config.toml
num_hidden_layers = 14
hidden_size = 96
n_experts = 64
experts_per_token = 2
d_expert = 64
d_shared_expert = 0
hidden_act = "clamped_swiglu"
moe_layers = [2, 3, 4, 5, 6, 7, 8, 9, 10, 11, 12, 13]
router_score = "softmax"
normalize_top_k = false
routed_scale = 5.66
balance_loss = 0.00243
balance_bias = true
router_noise = 0.1
router_logit_norm = 1.0
init_std_router = 0.0308
lr_router = 0.00111
num_attention_heads = 2
num_key_value_heads = 2
head_dim = 32
vocab_size = 16384
norm = "rmsnorm"
norm_place = "pre"
norm_eps = 1e-05
positions = "rope"
rope_theta = 10000.0
rope_fraction = 1.0
qk_norm = true
attn_scale = 0.177
tie_word_embeddings = false
parallel_block = false
init = "normal"
init_std_qkv = 0.0214
init_std_o = 0.00404
init_std_up = 0.0214
init_std_down = 0.00404
optimizer = "muon_variant"
learning_rate = 0.00365
lr_mult_down = 1.5
beta1 = 0.93
lr_head = 0.00802
max_grad_norm = 1.0
warmup_steps = 50
schedule = "wsd"
decay_fraction = 0.348
decay_shape = "linear"
final_lr_fraction = 0.0
batch_tokens = 32768
max_seq_len = 1024
doc_mask = true
train_tokens = 251700000
max_steps = 7682
dataset = "wikipedia_en"
Below are experts of layer 9 (counted from 0) of a mixture-of-experts language model. Rows are named router (the router's row for the expert), gate (a neuron's input weights, with its number), up (a neuron's input weights, with its number) and show model dimensions 0-95. Each number is 128 + 24 x the weight over its row's rms, rounded and kept within 0 to 255. Numbers have three digits each.
Before each expert's rows: "gets" lists some tokens that make up at least twice as much of what it gets as of all text. This comes from a sample of Wikipedia text that the model never trained on. Tokens count by the router's weight.

# expert 36
gets: "f", "p", " F", " P", " M", " T"
router:096169133103129133127096161124114101141149186117134114105066123129138148101098125125136087162105133102114085148102136100126137140115119122156154115148132100134149166154137127131141133144113118129136137133151103107149183129146114106105100130152158158139194151163116119139106154171152096087
gate0:143119141114121138094093153127131140145111147089108085166105105153140150145065151119144123109158114109154149112138124143122128143103156168110133115129133106139101114135071120131114121138119131071134140151156109120118189150110099081123103119152105146090106106123162131125089145111132144063
up0:146166123110123108114087135144134102118133103084078107166122097120122097142106139104121134102113097143127129095103110144133139093107154159116152106140124084150128128113087152143136120139103145058131096148154136094135169149086113104135123144161085111101106135149145134155116142122152153075
gate1:125135096137124135137148117124093150130160127117125139188140109177152129154090118112120094143055122097108140137115125124133124106110147147141147098142132141116111133133128179128169109120129081137131140141153110151106111117115137132142082153159116127093128136157181103152130161182090182131
up1:111141130117137120129131133124128111141161152142118099134137098111126133135131138097091098172057132117110116107104129132127118166121145122109157095140118168133095129147112145103105126112146108138122091182152120132136125149116130181115139146134149140123179123191115100135173211145113150149
gate2:153138156091133096126106179096127148135128143132139090164121139124174160163139125095136125114124137123117131114130125118110129103118132133092123113109096126112137151198086155048100119161128132100149117150162143127108162149088144161140152134100111086145137141139165127101121139152143128098
up2:143135178095145106128113120096128138114151133141133120124098142132152098163131138136128155110110124125141156170093100112120132144092123130089135134107092113151161144150057146143104109136138126076174094100169156161104108125094152090142117144139087121158156134145147135124129155131113137072
gate3:142079165088131156144129126115100133143109121108147129099112110156126154142101135120127105165100145124113094156077113142113102168108146172077118146146111106079090127147144134120098118069164097105138127118144092136098079129161117104108126111128151133123122105121120121103142155171108118111
up3:132135142107082161121130169143119108134140113155126121112146079115087140165095158123107155166069115142093077153095110137152104162085136157133111145132126153111153103152106131094120131078146129104149135133127123135124139126151109095120102092154154125129139135158136132140105152185139162150
gate4:099116103140102132181074127166117108083153134112062143113103149166116119126120133146125171128087125143160118161095111144124131140068140163128165131144139112159100144134121107131145106155116100109141092097138125142112158107115108131121148130147112140120124128126158060137112154137124101103
up4:142085113149145118126111133103113123082165136095087129125124109168132115108095150163105102151131155103075161114088121173102157168087124104120188105169157105115102128133139120143092151145125141082140118171116113133138117128116115154115112128103116145136141102143147103132119152118093157123
gate5:138139128121091155120169206147145167122146116103122138118129128112089175115159153126109145130132162130128138158102131135146132126108140108123166140091144178103129182101104143103120144097118090151131080132118111105108157157127123122148102104113076081108124124133093110156099133139139123134
up5:139090130146129119113136173151158131095119143119099135113123120111116138115145140126111122157117128151144144135051115098120148146144139145120124115118130166064114182082121124149144121092124087120110104148152101127103176128114132159114116109088074125105149118133104149157076146122133134169
gate6:131149136126108119121091150171119133134131119158144090112122120132166111114106118116114110167086117092097098114140095132146113125091117134138140091125131170128157092153126094143115079157128132121160083105092104155141107168145119132146185121117114174121113104146145132075132136167136090099
up6:129158132140113086119137098174177151134160167194148111108122128143102125127137117122110108154053124119066147137130113148114117143136136151119117102150137155133154136124113097141146124106131160116151115110100187159153114143126110121140165124122092170113099104132126152122122135133141096088
gate7:089127171103120153130120140154135138146141147114172091120093122158131134105124109145134117113086121149130114146099157138119091115089138128102155101162134129109138155118137092118115110145136095156104114147096086149153150115161081169121136139178141125111106178088159190127094124139142129129
up7:119135161146127119112125108123104159120121127168145147145118123136141120085126163121150143160087155161154136147121108094085101133101110103155158139125144166110098143121120131143123137162146100112095147105108140136136173116164112163123142165166133076167102156136135170136084151180140149097
gate8:159140123100173095076140126120139169111137171115136101129113120169110122099124107132116148133114145146087125125146145092141083146116134104158111129141147118140104119122135136078155134112133129156112093182115078142152156132177169115059097132126082116125126107124125118110123110137131120160
up8:113123124091139134146128153135121157113121205121146169130111105152119105111140107168136117170101116117121122105110089152107094130114159155160151128076122140106154144143154152098125136143160104147126123137091109113170138118119138083092134145125068132127138103159104131156087148091145154136
gate9:100110135114112128138111093193120132133113165141164102185122123095163138140102090087136094147161150141144124136125160129187137154118156101151125113112080132139123107149115122125107174118145179097171111156117113157150165120126154159149111115110139142141129124133147123145105127105124102152
up9:135100147153128132137141097142080080121137146132191122148121091138114113136105153103160132112121146101178122107162140108204140135144098086166119141125060098112126115147102095099115123119139136135158073115105131160117126135132126113106118138123100112143131101131116152117091146126118127142
gate10:118097114111132091111100083129128134123158146104182135149088123096156121162134136137141142108168118090128113095132106106155109128138126158135216111110148117100090120171112127146157147158124099132163120127089127144102150107136081118130094121104123144140138096135162128124153151152136149149
up10:103104106118121075125120056139130117153123140129145100129105090122136157154122121118153139086138135090122085087126102137152135150130148154172187097126153132157080179119118126114140157134146114109128126119131102132089165114083121130131118092104164118101132115135125118126171145135136102107
gate11:097105136122123128170132142140098087121110100129087076122111166144106100183121116139142112122119104131127095109102162127113137125073101100128113130126087182137149167162142143119119103135137102096100132123097157126076141127098139156104129147157138108099122156132134167144081142142105111129
up11:127112145091119113157115170115047140139111149134142116117151165158130114156098148117138108126111113111106138113115101126124135118147133133146120118128118197125148126121115160142100111139133149123100133110132160092134157117129128144166142102181154116121113141117163124178096141072134197117
gate12:080105118118128165136094168109122141149164146139145160095130114120186096136121129151111117120085133113163118091097124125106150120094126090110109090168131106133161123133128128126112100114165132095114125155136138123132161143111088155140168154135155144135111139157103134121177153188163112117
up12:079108111106165147127065150088140132196143125131137143139109109093179114135111114133124128161086104137116148167130099122155128129150120105105110069141142103147098159130130132117142117128135083123141128122165121097158143128134082153155138130156101138141086119111101152126144097125153111120
gate13:157111107126117114104140110118128087171114111168085149086112138142172128118137139085127106107093109133136133128141134138108101156121122145090129141077157125108152154154091125130149152104166105100113151136152135154114175131117133106101137165141187139111106151121144118090136176137146166095
up13:110122110137125138140129112131119112117112155128122176175121121165129130106134188125131138075092128163160093120131109149121116142120135106122158123130115163161133180166122162124109111124139130060097104138173123107115140137102107100113106140145147105113138179123166144104121159134151179099
gate14:117121134118104152178077138078163131134149131112154121122098108101145122109081103081129127122116117112140114124136094119137110105144131082143122111139114116143081173157149138125140088123140117082144169128115117111117176164108075116104094128134118095124122106141125154078094149096125134132
up14:130133151085104144172078120098166140150136152153150132089102148127168134147083133078116133105130145120162155173132098145153130124155162096156128179105109121117073152119105129124124115127105101113140111140145108123129154147142096125142106136131106118136103107127158158090075150126107135153
gate15:129140173155132102107147078180149126140139160120128153083151183173086128131140148148136137127090130108143119118112115135158162135136147100136125092157172117090134101153135136139153094139146128114135109115099108140162119123154095135109178120112119201119138120099125119133141124109168140137
up15:110106170165124137134130084134153144134118144115127153108140139121110145118137156171101121125084114149139102158164140119148144166067144097139110105106152102084145129148182161113139129146144111129122128088132122133154107125113100112094146134091102172133076123090137104158125149136171152152
gate16:087094159118125084123178150142106141139147109130179139099071150111117147122131146129115124091108116147127092133110108181099163167086145183154137152101147156139124117106146115130135138128154115127150125126132156137128102124107076115136125093102102157112126163174129137132161134119118159132
up16:135139140105103137160122121133096168114121071143175136080126088138151118134117141096151165111109138152092121127118172145113118077119152151109119105125148141122144189154139110101131153133115108148125111125125099133129096175128138117126090105145071182147124125114120132125147156127161173139
gate17:158108137166090166136127174113106149151123137114121122156162122153111148174116148136088123136129131158090130140142117085140140151115117095165175079136130116112139143126143156147108120134088132128141085103158095147125112118135147107139129130126141108084108072193118167141112100139108129153
up17:158128086145102130161142104122130139149109153132121120114164157135082170098116133159121129105105151163133112089135157109106155187113145122163152071094098124154136138138120111131140105086129137131127085127137126107156108171117120096144144142149088149107139106189134145107107106137124147160
gate18:135107119108124163135111123086098129130118179104135144169122112127164134145147111131146093132077125126172131128192145155151105133085097128128109087138140161135138124161112111119144128138167111108130143095134103117161119156130131101099076129087117145124093133147115133125168171131184116138
up18:124087126139106167120122090143120139103127202106153147140130134135138112133125147167152093121114153128137142166180142135125118150135110118120138091149105129144165114124133124154111177122148114180128122096142114120185143146141136150087107127115114118096108126158133179152157159166179122137
gate19:153113139124124153129082173123116065153102110108118196140129129137092103128107131129120095114111114106131130176136151147170146130152096118131141146113137162155114131090140135161137121107119124104164068116104110161110144144117149145112125099135091124123092144090147106119123163173155134151
up19:170105112108088121150103153091113094121142112132076103154182091117093107101102145125091093111097117108161103080116113122142125145115122131112136105124155166111136156132131148144106149110114127116117107096100124108115149135134124122136108080136099104124158171086116122122135135138193108155
gate20:118118105085157133106146138102131129136154160119130085104096137122126106097163174125190110134167120113157120114083118113164084122156156133121160076119130111110133150153144130167151142113133128077126132144137134138186141124157164149147120090091105149103114138165121101103129123140133130125
up20:160125108111134122096137125133129156097146133080134069097131137133079119098143133148178130147133110132153118110116136110164125101147159134158174098110147108128148164164123113146116127095145127118137156135153104143161141121112136133099150104085086147077125156148162164171108154127090110124
gate21:106120113117113122134087140149134119161121119128064108125182105087161100080120117159130136143097124101106129116152088158120128156147127128084151125156083158142111085132110115143107124125145159144138117117118110146109127177133107110096148168133130142130107132177168104144130086099099141153
up21:117094101116108146105137145103133146160139114124106104123168135092103120075106111152136115158085135116153149131155087120164143152141142147115113135165106110152077123115123074175095142160147105099121157131164106129083131129139141132150096140085146142151114126102099085120110114115095117151

# expert 56
gets: " L", " W", " S", " H", " D", " M"
router:139159173117125151126122141166132120153110160110105134162103127089149129089109122187137105159126113113114134105102130118076156140142127150168117140167122156143118102148085141095133162121101134152073147111140123141114123128129141135121081108156111136109065097101109106162113125157159148131
gate0:138156126127166103106095143139149153116117125121143116142135174103127147085139110135128103118127080131137117115135162121135155104133201133190109120068111118120143130127095105114149125102125126153126151164147080073102105128158167160149122103118123112118157105115156129141154135098113154101
up0:160105123138157151120095129156127191162121168149126143123161121165116151096114129100099110091127134149124140107120149138141143129174170178142123106096136100125181141127123130092098176139110131123137130145107131097128139152129138150154109094169122127176108153135076137140133170121102142117
gate1:071156127174122135120102168113109127127100161116127147128139140128139170148107122109113129150122110141182145112096156146104124144087165128131072091154110166095077100098119118119159115105142136141138170157130125165178133156119166112140125110112132093113088098146122135141129124116135119115
up1:079128174120114118116123148134100134133106136143117100139153109134159138180147135146127094106115086095185149116118111163117107123129099141117123115132144143135100078131085082154162085113130178105155143134128090157115138171076130150113124118109114126089080114126113143144150137131137137139
gate2:140170137163108162108150135163111125118132086137164137102083121177125051112089105105102124109098131112136126109093063184114118119136131105145129137129131144163136113119116109119134114130116144120072152141088144121111114129156155172130122095129150147140141121142140163100117127136138144121
up2:122105123155115171113118160116104108119157150134172146125136136134100116139122102140151096142101149142147158104134105203138158086125120118159125126094108108116098101119121109150132175146111090087106132151066144118117102144134127130109096123120163109164123116137189139115172145109142122114
gate3:154142106165126128115126099177133137135118144133070131126111127145104158153153149140092102144140123133109116155162098094098080146128125130136145146142138149103105117068088100078111137144108122122130129094133134119098131164124148102065151166102065148105117124155117140112138119137120144108
up3:121112080111131129068141099141109145154111124145142145133098099150114145138126138146093103131134101106122129136185124096077111126182143151153140141106126145108098131113106122094110132150172128132152104080137124106109127174118150142089119134134084148125146151156102130105097098160152177118
gate4:119131177127151130112092116138109149177136116080092142132136177161097132117100094149106151144093186138123161169141080162148108124115141124120149109145117136095135089107097113071130130107131132134115147134092142121109102125151138130168121134101182104141148122126130112121127107131131092100
up4:117143168149127106160076089136110135161104114138121113146106132106151129141131115112109141140098171151138129175124130208141071132136135096144135127117118179117121094128108117092163123116141166177136140161106137130131151131156143131162125133135141112107110157095162087135122121139110087119
gate5:130121119148097152142111121117084128160136094084168098156133142115122124132127142131134153111082169136139119084123121170132159173110134140144161133155161095129143119124107131128150163117166151153135080154101133134167123177106095112103127111110133086115097075164127114099136110099132103135
up5:140146130138120143151111081089116145155126133074107109126138157092128108129098119170129095078126161145141129092137100142133137160119189124130138153170148126131138142102150118133160160098135142135166111164094151119134121172117109105134133106130142178153124101159144122112139125076088128158
gate6:120131130108178128096118116122105085101096113157121145095091128133119106134140105141142158135146141093103084167153101100136114108125103136136150115140094086137127153123127143116085084129114088128108104122130128143134157097106176181119166116101104116138128053125127164111099151135122138118
up6:163146138108155147143123117140085102122097132166139161157130144149140129148122147160177161136086107127102119169125134102162100084149094109083170133165130096130142194147143136129110127158144114123115144113140120132116127115108119168098128145121103147117166087127163125143107165148146116162
gate7:152160134102138132149114149155108145142174082132119129121163153154135152106125137164142118170128122089133140092085054151116130178082112181108082126111146141142163145142120140153129164143122122122127115132157124107147100140119113108157099097130167104135118120113137148152088157136127122115
up7:119132120130132128119141177137122148133150070140134148125197126119137137082124140166120084152161117120119140107102142158142132140113185110146154124121150115093125159125118090127135181094151090141157105126193095110147135162121087128161103121113109105128141104135139134140118120083131115137
gate8:192130138146105140135133166109088159125169129122100137165117172181093124123111162129111090145118084135127155143143124134119137134110174116173143137110124148149105151115163119141122154177130123121114087144122165121094126168139146122104095103079158122111092125133105109138122134132164122143
up8:136088175132115138153144120085091120167087135104103133127147163145085155116105137096132079166129122159144190140115142132130128137125156117131148138153103130095121144136144132115104146184110124140099132123087120134123119134143136102110127111067145119119083131093083150136093102117160136120
gate9:111111156118159112107118175131121097152123161112116126161137124134144117120104077185139143119115113137150111166115097166134158147144079174138121119107140178144078157125149127154125124180148086135100132113141115134125138127147070133129127136147143096148156112091112091125098098119140112139
up9:110141138072190157108172130148124135093166107113141119145144149137112152103150094138116116173126121117137160145137110133135136138137102136149194117129123151147088146126154117133155108161151138139117107113134155140084124096134104153140125113129165064134175094116152098128124100115117098151
gate10:159156131123137140125090155116134167171115130082121083116125128105143122159147160135130118188067099142129128166114116118139117121142147154184133142115128131109139148130114106171103145140100122164093141088111111184139152075109171133122151118122098153121115103120123134153115116158118131116
up10:148148120087146177172087156112111153156124146135127072172095130122159150112124141142149102183092118123151156143110107082138118137116117138135151163110164131112124124096119154174136136102123116143071113062129097141157128107129146147113148120111102150096135118130120133132127123122150129102
gate11:140126129119154141119137117088094141154165127130138120117127121145121168124102136133064063130072137094145126131151103128127165159109158147129121172131102118080129088119133139117111140170155168126121142125144101088100154135113149098130128142115163110144150095084131146123153087156139161132
up11:094107145141141134120148142105127112165141157123148147127146130143170174123092148151071071126119140107182137112131130131147130168149142131146124148141116126127087119084116132105151113158152147092139123086170102115113125162095110124142098138133145122123139088099105129170104092155171164125
gate12:133110120129142118138117102140135135140104134130128109138101165115131152133132138088131113151078175107136120135103147175106131122135158179167110065116150123111155103149147129138082096150137178104089139128122097171135103151140100092071132119122156137127102113121138105079112108115145100117
up12:096116079129084126159125122137138150115144142135154124111146103135127140135158102076135115129104127090157121138124119148083136096117119175152124128135114092132139125092116108108113068112117150108101101168128130139180139103142146104097123072097105121141117097114151118128069142131085098149
gate13:177116085157108134122144152146132105140141154141138168131067117136139103132138153137126154106117142165155076137119109125147157167127122139150144142144090102077125080125131130115114119124108133086098133141136084122115141111131107140076127107139101147126111130166117159143161179165133138084
up13:140150080136136173128127141128135131124124140159136152148126120115093111129153154106088110113127129170162097094105095159122159146139154082132145124123070062077109107115143136112122091120066100102129154123115112160119143135135103082092121109127159150116117135148133155122146143123152130121
gate14:135156114145140124133139149147125120156128125088107111112111115140106152100124129119095152161099174097138091166124135131139120128134144114125125108165130149121037141134098112136164130088164112160141115113148131141110165129186171139124143164097119118123169145160118135124101144166142118080
up14:147161135153118110155164187145122120167120092093134117096116129148104145147132162114074114128109092134140101153125118113148115106135104152141132109118119132153129161154100128149092108120153165153120105129120112140106161150127145154183119119131079108110123173109103141161086180163137135114
gate15:153122134113107116108141122157146080133125146164158162138138145153105153112123147128145102121127149147105126145090100142126156138114136115150107119143126131083125143095107178098129061164149118140130182121091105121121108155131099172177120173114098126115148109122144096108155076142124156118
up15:130136141130136139124176116130164075165166126173173174084163139165114182162100163145146100153102123145151097141098102170132133142135135110166106090134108127128122143125114151121112114174150111166121148135121109108134134128130141145128127146102106135110110136116107107093126077138119154135
gate16:122115154097142131130129163130099183144176131127145149161132131106131091101139165119127121118125105137082140166087099116127136131123101104118134149134123131164142125141086185117141157121133163162107143149141119137125136154103153149077088087164132113116139074144132137154137114102185139135
up16:114119143115157161142138109129071168125173117136124115129136148122113098113157143118108115126091092135102101114109096145135152132150090131094110117123132106154143121125112168161129169087098180158124149113118147168117108184071113124102148141141117114146137071123149121133144121099161138151
gate17:137110149111066161095108167161090123131093118149134140089125112131113105136142161112122085126104140139146111141150126164146140168104159112117157122160093122115171148149194118103135126091135147103180110113134110143135173144117099107123083131121082129128140163109129141140118107139144133120
up17:131102140142110131090118159141075136153125124127145124118141087166091141103118148106098080125100147121132138150136121156156138159135164087088157128120106143125158162145177132111119128141119140111149110097114131154131130169148108128163102098153069159145134179117093148131117110158133161097
gate18:171102106103130164069170137146098153145161123106158133147130139192114169137091108120137149110107134141124143128142121108156122151157081140135093120156151087123142109113159141155105165130134142160088155137098113124113170142125125152086113152142125136126140175124098134126170131101116135130
up18:138092121119108164128167143095098166162156120109172118125105224167074141132127109124112170129132158129151142081136108095126103131165120157130140131145137093125105135122144106128126172116093109153114133129088124128141143134149113167135118142134125149127168142136099140116124160144118110135
gate19:111153148145151138108139139107155131135149134104078133121113157096120102100168178166122147128113132169106130178112137154127134132141085119113114150109083096130137138170123101101139122107138145117123161097124163118139098156121141145102166176136143084111160098154104103120087142110160148099
up19:088129112140135093134128119142114108152098096132127144104124121085104149101112132164121177095144118161115126163089139135138149102133174133117167118155115122120129157103126106113146126124113133108168054138129151149138104147114121174091152089164117071114115095122130099111098145112139161142
gate20:097149084112105124168095140159075144128123119141092112141140200133129142157134148159156146138137123125133139171122105089104160152149130129136093125070144163138110127173122163115122144158079089130105089094130132123111120160133123147158105155131111114119136087122111144141110120128137119107
up20:151148131101126156175145144156091158119131137109076123165144170154141111100102149126161132121113087158068141116090099187142173154114114138130095125109164101131099165129135098141133139129107110109148104151104113153109122148135115131119114072136140124122117121137127142171101122117116160123
gate21:128129129121175169118151115078149129081087168113112165141156151138175146144081158177128107104117150134127123181158103116113111135132123138171104111102110091144116114135123120149143112159136110125102149126110159121108130111146131109126134120123105123101085106103140123137128139102156143200
up21:118130135111146165146131084105094169112170147097106113140156146115183171126113146115138098120138159126110168119163084157124149121104103127126108132130179140127105075143131142124133127166110099153139153148158118132161161127177150151148157126142122141122116115117149142088108141104136169165

# expert 52
gets: "\n", " a", " is", "American", " was", " American"
router:163126129136159111126159109155109095109095095115144143110130203158094153141112132160134112147115119156111154124122086142126089089140128141096131096158143105119109114183147131131117131153104179138161131102137091181148138117143111148117139118121131084136111148112092124144109138092099149105
gate0:083124082106182138128135129141121132167162156099108143138142087138136155111124113140159175139134134090086139146140091112158095110133124138148111135118138149135160127144123127127121143165190147156136151098146091165150142070159152130119135119112109114103098100134120065155139130129118130123
up0:129156142127169150117157118110127109132107122136121148118119150162165130142118122106099130138115124098091106126148120119149119110144069155151124076104153155144066115131084132089130173168116161141124160142131091136115129117178137136155179132141109128086109110130151146112140116154122180156
gate1:125087086114155111119093083136103171128116145115101115058117123135121087145164092140144141076173161132178145125122124153118119116131108099133155102154137172128098109157108161126088128129172137149146145128140094134128122125132135156140141138141114117127113170091105141121113100127092138127
up1:094094112110145132135123084137106179134113159122094101087115168130126125142125095125166128103155141139152125109138105135096103114118122096125145089150111185146066137174102156102084139096176122139117148128105089158116108131133145150154121116159138124098128163101115133143106130148110139120
gate2:095128159141182104118117148121056151144135095093159157114160145140110161161119136148127129110144145122109172124101107132116117142151111144149145117148153125126092156130118177114126177166125098129088135109065130108140136105144152121141157120118145161118156126117104165154125130127085147142
up2:100134131135136098091112123139129140154120160115120125155154122132141097160127132148134113168128112104161105130111147103088125047132105143130139143132134110086091144107120176080160144128172147092130131103121156149128083145137105151124098088129141163099156132135114138161123093102121089162
gate3:129136171093135117152127099172111097122144130144133136149179150106164134137127171087144121109087110157122126111113166126131094116086128108152155095101135104126094133100165092095131090145106176128144153119108117146105139118150111106166087089131097183115121113105125157135130128129121114146
up3:140165128163138118142131129154099077129136108138149131136162170111142129144122157127155122117128121185073079075118108072132119156105146142129126089094128121134083136116111141095141094123172158129130119175133117165133086126140132123104123140129095123116132132092149136107150079125105131118
gate4:085141097158135124103158165173096124105125107093143146139131150135123079171129117127117070163104093157111124161133132157148111154155185119153122155140153117095085132124085112081124146108148138133111125140130096111112133156118160156115155118148119131125107105123128164133096100103102123141
up4:099135113142164119124150138108100148123158142114149096129177112169104107135154099177113060145100105141105146118145166150149105111128141117147110161173148103091095118128132132093138134097105123125133127142110100117090160103126182162118119136141138116145111106112152149127104080117092137157
gate5:150114144156170150123146092149100091134123143125169115117115092096159127125096128136122125108141118105173127106115114114099145105117160134145133113087150137113105142136172149144178140138125174107127131177107135136079108131116159153143096134105129158127134087085121069142082134125123156101
up5:129105094128168164150115100119100107143123149090147111138174151107142138124117137121132146127154160083204199121158176133148128107101137166137119148103154146113127146120167131134118112124158161123142106157147139152122092143082130141117126133107117147159099089142101097115123135140117147129
gate6:099168105105145139106111150124137151108104189104129160118158093164121136164138135092123141127141110099166126138144140110115088131126116132093137109162116147102146137141117141089179123137150125085146139162118139150181098085133121170115123093128132084108153160122160152136163131152129095128
up6:139129085115165100123108140130115132076109125127150145110148155130099123108110092148111175096157117136162105137153111142114137106116158088124144088133130116087122168126149131143174122170139150121125156163158093148158115129108127125132136163133076104086110169100117162169145131150162116134
gate7:128174124143111131138138167117113157117140113131151173134182160125177145168128127144128117121133086098125115149124084132165141130093121158112123089164077127128109099113094104124116117110122088144127115182115120103130102119174146111143137109167145120133073123132086153157129150143125100122
up7:149139139123149131083154123116123133149158102090086142123167117172165144143115083127127153095131152125105131148163143084112132119136113133098132108127130100109136156140099117160119138121147096122068124135146108113139139086138129143103123133154128090142074145096075119175154169123153163101
gate8:151112153132127154120149135126112102125148154134111133130135131096105092126111130162106094111158173131116155112131136139143131135157149122116155148137160152078076120153131148172081187148084146113145127138152121155105142168135121097067123143154124171131181140124117124109169149109151117126
up8:152140139141147144080133158150146099159130134154111099141130121118136133136089151148092145081111139182133146076113136127132168086154117119141152134130139133124127134145125142133081163136073130104113138122123115172108145108108165099072157150151098145094184132135134092094133139134128112125
gate9:089130090152137152128125134097136133122145169125106094121125135160118154134098098141137117110184124182109130115149132152161100128124162157124162084116141131140150096142116121089084158124131140121077125101119144128160142125147113151100084142134153060124131115142155078096138160126150133125
up9:172116131130133088115092139102142126102144152134132100145169157117151128122079099150121105125148127162136174127104093126138143132142191132149103123134138158125132102161103121060165144129153102108128137123140129112137111149136083157160086120139093098131127127093166118108129166090126104145
gate10:117124110154116135125135133138098111134127080127142120110087132119117141149114153139096103149130149128158126134103086090126110134140097148165115113163106118104133173132184114072110110110132117129098132140128102174114132134170115092136128141143094155074165129095124124113161186162159147154
up10:125119110183131152148133126152132136140129139145125131070149148132135145131118158146125157132181113111194135147103079100113084184162112151141106103141124106138121119094155161104066096125111121152128079123176134153107148098119144122111147126105118100114127107115147129113125153129129115149
gate11:134117096101132165097136121103117107162174124152140123138140075086121096168133178116116085113093102107086140120149146155143150114121139132145140119147130122130089133159153114158141130144087167093120121143109129162142161123117118161106133120111118137114078169101130101106141078101139098143
up11:131154079125102177170106125118131093114105166169180157153133130135143104150098118137132101122085192128106121138149141149135155128075160131111140081136136133138123117115116121120132151134094133099103146103130130139114148114120097130103142136120122127115084143087167132147127095071130107157
gate12:125124130136105111141147178133146158174152120136153131128102096175126114111103145097125110110124120141097155079179120118159079151142131148133169102129131126096135152090096119104119140098103171154095118109155171138181130129142146153136116130120095166095126118133125133158094117118132172144
up12:102131150138122094130130147140108125184155106092132141151169126164103145111122092184143110135135123128115194113173086159102052162160106148114133100115156135117143163079139107113106145110124129113103136114112120148139151149149102156127131148108121095130144107115122103124124098120135137134
gate13:116156103160116125138140155122110138139155134101146138142127103116126081150139095084116119140122135114107196146169137159135156148151154119113140128140092156113132139127110097123145107118137112062172143144108106118153140122100117126125115086114119153120125080173176088096128122121096079114
up13:108112145147122151144113130055122128139134132081152151134107159123121124161103109143136087117140142149152136108106151135144170108162142110142135106145117130090115139125130134142157122071064152115133175196157155107151157096118117104130117110156142140129103099168137133108146107118112100141
gate14:125122101082095136074134163139155115136134122100138122172129131112128126119102157115149138129104121188129098140102082092128083103086125111145116139093158106126102136123171100121110136098117124087063113166109176126128141127118156142095121108129127128157147144128133105153127125121124177142
up14:138121106113099132144095096112173126167113122136125135125176144115098096122096160152103123121154127128127117167082145096132113109167135116170158133129164116104159105130165125111124167107113142130104110107157126128159176094090152119117097138142136153138100110115143120177128115118131193092
gate15:141176110093115172120119127178150125142160145158145148125133133113128133140084143119124080158122122152194136108189179105122099107117143150152163109107101130127132147111110121092147112173142129157112132130135129110125113141098132179133108102133081131120129149162118165133134140116092117133
up15:182170129094099182105124107136133119146149124141142144136117189123131106098074134149149100150088132151153124124139154113105114110107122158150161111105103143152147159104109120139140147169140095155102150137118105115140110066098107128124132119108129121078131125087112132160113119102115103148
gate16:146103129126181155171144105134128112141147135098119133095155131148192130109121145132145134130111113099123124117086152140091146157135129103135165133132100101102136141102119113104071106121094121126121131101142093117159105096145128128163142101155122132112116134149198133134201107136135102160
up16:103129117135159134150156103109099106155118120124136162087194152143161169133165132141151155159098099109116132128124120120122124170113141133145121127143097144090123106162136110142102103164141052109126131138123118182127156088102156148098136126117134140152111108124125131158140110119109161078
gate17:119129133113146068119138099130104105119117131103115117145163111204097130111120159125102109131145122132117138118136085183146104106121093174126145114129142161093129142182117148145149085141150126085104134127120122160138081118123145141090130119139125150112164104126108117096152129120182118155
up17:140160161144139081092124100114105148112139132098116130192129126218118114118140172120108083130144130115105117130130104152140139088140107159115138132140140165115108163153122128141154116135158114072087127143125151122162093113142146132099135111139124146131166096110111131113116136133174110136
gate18:115139128134118109104124138156174151160174108117094147144147133147121160123154149147128088107164149152083130157064125083132111117132131095135133084098141083063120146121087137120080122140138150112120138152143132119117098140132118112134103093147148097125105153115146111159153145103117151107
up18:112132124128145112089111122113173157162169120118132117117107138154135144130126151119152106111134185121073124167073152069121091136128117125140121109132107118116130156149116147117085124119146118102174122126152160121124095152133113106108084099165141112162102128104137138139122123052115126117
gate19:121169122138173138131124139147121138138133173127125130102086111104154150090131148156130152124124125141167117114102079158165119142129125167131135117150116127117094119220147132129132153118083137127114122116120136095126150124135145120122119106178113114169110089100165111195130110140145107142
up19:094150115152167075129113126119139097121110151099096145121123100124115165126122177156122150085106146116166162147094122151160112138156154131134161126124105117137091164183152108153092126157104128132115097135119132107114146102121139155115163120129119098102106095145146106173124113161080107120
gate20:168168100103088095133106121161122146128117131143133130158163148134180134202121178120127111114088132154128132157119141124158122161133146135116105133085099115120109156145134106146105151126110126101165109140138077142150114163177128126138125155153142144118107100167132097123137137157106111165
up20:145153097139110094124110157138122105161141150106169130121155118122145167118148113108146081127101152124118141158130103137132133125130134118077102093082136134143108179148143144182114145152103154115171165126158098146140109124108100144083160158160128166119145114132136095151093154167132104128
gate21:106124065131149100148155151134122127131107130105142118119143129109138149096161155111088125136147125096153122098091064159136140144153157131105097119123122139090171099114152115135144128115172130109121179120134119167136123143125147132104134176129138109110148077125162110090138103066127136116
up21:118162094119143123131144144166140164140083125096160160123160150107113120152161148122087157145104131146130135113085055106138106144123131098075120144138118128106143116127125176122138129074109107141096115103122111161154115138104134144159122152135157114110136069105142139127104098100138152119